config.yaml
d_shared_expert: 0
norm_eps: 1e-07
optimizer: "adamw"
dataset: "wikipedia_en"
Below are experts of layer 2 (counted from 0) of a mixture-of-experts language model. Rows are named router (the router's row for the expert) and show model dimensions 128-191. Each number is 50 + 15 x the weight over its row's rms, rounded and kept within 0 to 99.
Before each expert's rows: "mostly gets" lists some tokens that are sent to it at least half of the time. This comes from a sample of Wikipedia text that the model never trained on.

# expert 29
mostly gets: " Commission", " Or", " Se", " Gray", " Officer", " King"
router:33 52 65 43 41 30 53 57 84 49 71 22 41 35 67 56 77 40 28 31 62 48 63 31 56 38 44 45 57 21 27 15 33 36 51 55 34 40 29 70 37 43 39 41 39 47 31 32 44 58 57 62 43 79 31 51 65 53 60 29 35 50 68 59

# expert 0
mostly gets: "\"", " Union", " La", "\",", ",\"", "  "
router:49 46 46 57 28 49 39 60 90 39 43 29 45 63 73 53 56 29 68 25 50 67 86 15 57 34 48 63 66 24 26 32 37 48 58 46 48 54 22 55 36 40 51 66 36 68 28 38 49 73 70 54 64 62 39 41 76 70 81 32 39 37 36 54

# expert 17
mostly gets: " Port", " ft", " Santa", " Wright", " Lithuan", " Abd"
router:34 51 65 43 41 30 53 57 84 49 71 22 41 35 67 56 77 40 27 31 62 48 63 31 56 38 43 45 57 21 27 15 33 36 50 55 34 40 29 70 37 43 39 41 39 47 31 33 44 58 56 62 43 79 31 51 65 53 59 29 36 50 68 59

# expert 20
mostly gets: "ya", " Raj", "ST", "jan", " Communist", " inc"
router:45 68 47 27 49 53 41 69 45 63 74 58 26 47 43 63 53 46 46 33 43 21 39 71 50 48 23 60 49 47 47 81 44 79 74 42 90 49 69 32 50 45 38 49 83 57 62 52 43 41 72 18 43 17 50 26 67 54 70 45 28 15 47 30

# expert 10
mostly gets: " Gen", " mathemat", " ed", " Inter", " ex", " Gal"
router:10 41 58 50 42 38 57 47 67 68 51 47 37 54 59 46 55 50 47 39 55 43 68 66 51 63 43 62 27 62 46 41 58 46 75 64 47 92 44 63 27 35 53 20 20 36 41 79 64 55 29 34 48 58 44 49 38 57 60 60 47 50 42 72

# expert 23
mostly gets: " killed", " won", " advance", " playing", " defeated", " earned"
router:62 33 39 55 34 51 62 31 40 47 56 58 71 63 26 49 66 70 54 39 45 60 39 57 30 55 45 59 37 53 40 58 78 66 37 50 55 44 74 08 51 77 57 69 78 63 68 44 48 66 41 40 61 16 52 53 42 54 55 86 51 54 42 50

# expert 18
mostly gets: ");", ":", " :", "Scientific", "):", "\":"
router:68 60 46 46 60 33 62 58 66 76 19 59 18 57 42 51 58 69 36 53 52 52 69 50 47 57 59 59 54 15 37 70 57 47 59 57 52 53 33 46 47 13 64 59 31 56 47 50 64 56 63 44 34 62 45 51 35 47 46 42 33 60 78 50

# expert 27
mostly gets: " Adam", " me", " Rom", "ร", " Cas", " Ban"
router:34 52 65 42 41 30 53 57 84 48 71 22 41 35 67 56 77 40 28 31 62 48 62 31 56 39 43 45 57 22 27 15 32 36 51 55 34 40 29 70 37 43 39 41 39 48 31 32 44 58 57 62 43 79 32 51 65 53 60 29 36 50 68 59

# expert 21
mostly gets: "–", "-", "/", " un", "—", " •"
router:64 65 75 32 15 39 48 21 51 51 48 16 46 46 42 42 70 74 66 58 57 25 57 77 37 67 57 27 67 29 62 53 44 36 77 59 65 39 35 59 61 50 40 35 39 73 47 59 55 39 58 60 47 73 38 72 68 32 50 44 65 72 41 55

# expert 16
mostly gets: " Cour", " Kan", " char", " Luc", " York", " Shin"
router:34 52 65 43 41 30 53 57 84 49 71 22 41 35 67 55 76 40 28 31 62 48 63 31 56 39 43 45 57 22 27 15 33 36 51 55 34 40 29 70 38 43 39 41 39 47 31 33 44 58 57 62 43 79 31 51 65 53 59 29 36 50 68 59

# expert 4
mostly gets: " Location", " where", " Website", " Apps", " ±%", " Votes"
router:73 35 38 58 53 36 47 46 36 64 51 63 42 41 44 24 43 52 59 41 43 50 36 64 84 40 43 62 63 38 63 67 71 74 30 42 36 88 85 24 53 61 60 31 80 56 37 47 33 58 49 55 51 49 83 44 63 61 63 46 44 34 63 64

# expert 5
mostly gets: " Jo", " Lou", " Ky", " Joe", " Walter", " Jud"
router:34 52 65 43 41 30 52 57 84 49 71 22 41 35 67 55 77 41 27 31 62 48 63 31 56 39 43 44 57 22 27 15 33 36 50 55 34 40 29 70 38 43 39 41 39 47 31 32 44 58 57 62 43 79 31 51 65 53 59 29 35 50 68 59

# expert 14
mostly gets: " Jr", " medical", " research", " Matt", " books", " financial"
router:34 52 65 43 41 30 53 57 84 49 71 22 41 35 67 56 77 41 28 31 62 48 63 31 56 39 43 45 57 22 27 15 33 36 51 55 34 40 29 70 37 43 39 41 39 47 31 33 44 58 57 62 43 79 31 51 65 53 59 29 35 50 68 59

# expert 22
mostly gets: " Mike", " McC", " German", " engine", " Christ", " bus"
router:34 52 65 43 41 30 53 57 84 49 71 22 41 35 67 56 77 40 28 31 62 48 63 31 56 39 43 45 57 21 27 15 33 36 50 55 34 40 29 70 37 43 39 41 39 47 31 32 44 58 57 62 43 79 32 51 65 53 59 29 35 50 68 59

# expert 8
mostly gets: "atory", "ument", "ator", "book", "line", "ellite"
router:50 48 18 57 65 58 44 39 34 82 58 54 52 70 45 57 29 63 69 58 40 64 29 56 40 48 36 53 44 35 49 96 57 58 38 36 88 54 41 13 37 75 38 47 60 59 47 47 66 30 31 41 37 60 52 62 42 26 26 40 62 47 54 70

# expert 19
mostly gets: " air", "ibr", " oil", "writ", "lect", "aving"
router:47 87 47 39 78 66 38 68 55 61 02 48 53 48 45 26 51 26 75 40 55 69 62 44 51 35 79 22 57 66 65 47 37 35 45 59 28 47 67 56 54 64 77 61 23 22 52 58 54 66 39 75 46 65 57 72 57 67 54 75 37 77 56 33

# expert 15
mostly gets: " known", " named", " included", " special", " served", " main"
router:68 28 54 60 52 39 40 50 54 32 62 64 50 43 21 70 57 51 28 21 43 57 22 65 50 37 59 27 38 42 72 62 54 57 50 57 13 51 44 42 37 59 75 64 22 47 47 62 22 51 65 41 56 38 69 55 51 42 72 52 48 40 79 60

# expert 9
mostly gets: ".", ".\"", "\".", ").", " .", ".)"
router:53 56 53 42 22 25 42 59 44 61 63 32 26 57 62 53 60 54 69 36 44 63 33 48 55 63 70 71 36 39 31 23 40 39 80 68 63 61 44 37 40 41 31 42 33 44 43 48 62 73 73 43 43 63 50 48 63 53 64 46 32 72 53 35

# expert 30
mostly gets: " wife", " Rome", " GBR", " security", " Brit", " Shaw"
router:34 51 65 43 41 30 53 57 84 49 71 22 41 35 67 56 77 40 28 31 62 48 63 31 56 39 43 44 57 21 27 15 33 36 50 55 34 40 29 70 37 43 39 41 39 47 31 32 44 58 56 62 43 79 31 51 65 53 60 29 36 50 68 59

# expert 26
mostly gets: " Han", " Iv", "ético", "Man", "now", " Dick"
router:55 47 39 87 71 51 43 75 86 23 67 67 49 42 57 40 03 21 64 76 54 51 65 35 42 57 41 68 66 66 44 53 62 44 36 36 56 37 58 36 54 21 42 44 37 58 66 50 73 34 06 58 47 40 68 51 13 50 29 45 43 35 31 41

# expert 31
mostly gets: " Is", " You", " am", " my", " Are", " Lat"
router:40 36 25 53 40 50 33 44 26 38 50 50 58 59 77 54 69 60 55 70 46 42 63 35 31 48 47 46 30 49 34 25 36 57 38 67 46 36 46 64 67 64 65 50 33 66 42 81 25 66 54 65 49 44 30 47 66 27 26 39 59 36 42 31

# expert 1
mostly gets: " police", " Prince", " viol", " Re", " Tol", " Russia"
router:33 52 65 43 41 30 53 57 84 49 71 22 41 35 67 56 77 40 28 31 62 48 63 31 56 38 43 45 57 22 27 15 33 36 51 55 34 40 29 70 38 43 39 41 39 48 31 32 44 58 57 62 43 79 31 51 65 53 60 29 36 50 68 59

# expert 12
mostly gets: " Ber", " Card", " Kir", " Gir", " Giov", "ün"
router:51 55 67 73 64 76 73 59 45 35 60 67 73 32 43 28 47 36 54 68 61 37 56 32 55 60 60 56 65 80 57 49 39 46 32 53 48 32 63 43 61 28 73 51 45 24 60 40 69 36 51 50 63 31 71 25 23 76 48 62 53 32 37 43

# expert 2
mostly gets: " also", " more", " while", " later", " However", " other"
router:30 46 49 28 26 37 66 54 61 73 52 62 45 47 44 30 25 64 28 59 64 66 70 43 86 38 47 47 49 33 58 45 61 56 49 48 56 44 23 52 39 21 52 43 58 68 37 54 40 28 31 65 66 46 38 42 55 53 49 12 44 74 79 34

# expert 28
mostly gets: "idae", " Clay", " governor", " ESP", " Bay", " strugg"
router:34 52 65 43 41 30 53 57 84 48 71 22 41 35 67 56 77 40 27 31 62 48 62 31 56 38 43 45 57 21 27 15 33 36 51 55 34 40 29 70 38 43 39 41 39 47 31 32 44 58 57 62 43 79 31 51 65 53 59 29 35 50 68 59

# expert 25
mostly gets: " Chap", " vocals", "ão", " Orleans", " whe", " Orthodox"
router:33 52 65 43 41 30 53 57 84 48 71 22 41 35 67 56 77 41 28 31 62 48 63 31 56 38 43 45 57 22 27 15 33 36 50 55 34 40 29 70 38 43 39 41 39 47 31 33 44 58 56 62 43 79 32 51 65 53 60 29 35 50 68 59

# expert 13
mostly gets: " each", " Fer", " member", " Rio", " latter", "Senior"
router:68 60 71 48 31 57 37 43 49 53 35 33 71 67 42 76 50 65 44 40 57 46 35 46 65 42 60 59 45 72 47 62 60 54 30 37 41 57 44 54 65 32 63 43 67 49 23 46 39 22 41 46 34 51 58 60 76 65 44 33 46 48 44 46

# expert 24
mostly gets: "berg", " medalist", " fin", " Moham", " Warri", " sw"
router:40 44 56 14 65 50 41 36 20 38 34 67 47 54 61 75 36 63 41 68 34 56 41 58 43 41 53 48 33 58 67 36 47 42 91 34 29 51 55 33 40 49 50 63 76 43 68 56 55 57 81 42 68 16 52 49 46 35 52 68 83 59 48 52

# expert 6
mostly gets: " Frank", " Daniel", " channel", " Martin", " en", " Karl"
router:34 52 65 42 41 30 53 57 84 48 71 22 41 35 67 56 77 40 28 31 62 48 63 31 56 39 43 45 57 22 27 15 32 36 51 55 34 40 29 70 37 43 39 41 39 48 31 32 44 58 57 62 43 79 31 51 65 53 60 29 36 50 68 59

# expert 3
mostly gets: " Am", " Michigan", " Albert", " Georgia", " Kent", " Angel"
router:33 52 65 43 41 30 53 57 84 48 71 22 41 35 67 56 77 40 28 31 62 48 63 31 56 39 43 45 57 21 27 15 33 36 51 55 34 40 29 70 38 43 39 41 39 47 31 33 44 58 57 62 43 79 32 51 65 53 60 29 36 50 68 59

# expert 11
mostly gets: " was", " were", " have", " would", " had", " \""
router:48 26 70 46 18 74 62 32 52 60 50 83 69 39 37 68 29 39 32 47 42 45 46 68 50 63 44 47 46 36 48 51 48 66 68 61 51 64 66 51 68 30 52 63 60 56 87 71 69 52 53 38 66 30 78 58 53 44 45 54 71 85 48 40

# expert 7
mostly gets: " Lee", " Lim", " Korean", " Fire", " Lam", " Chris"
router:33 52 65 43 41 30 53 57 84 49 71 22 41 35 67 55 77 40 28 31 62 48 63 31 56 39 43 45 57 21 27 15 33 36 50 55 34 40 29 70 37 43 39 41 38 47 31 33 44 58 56 62 43 79 31 51 65 53 60 29 36 50 68 59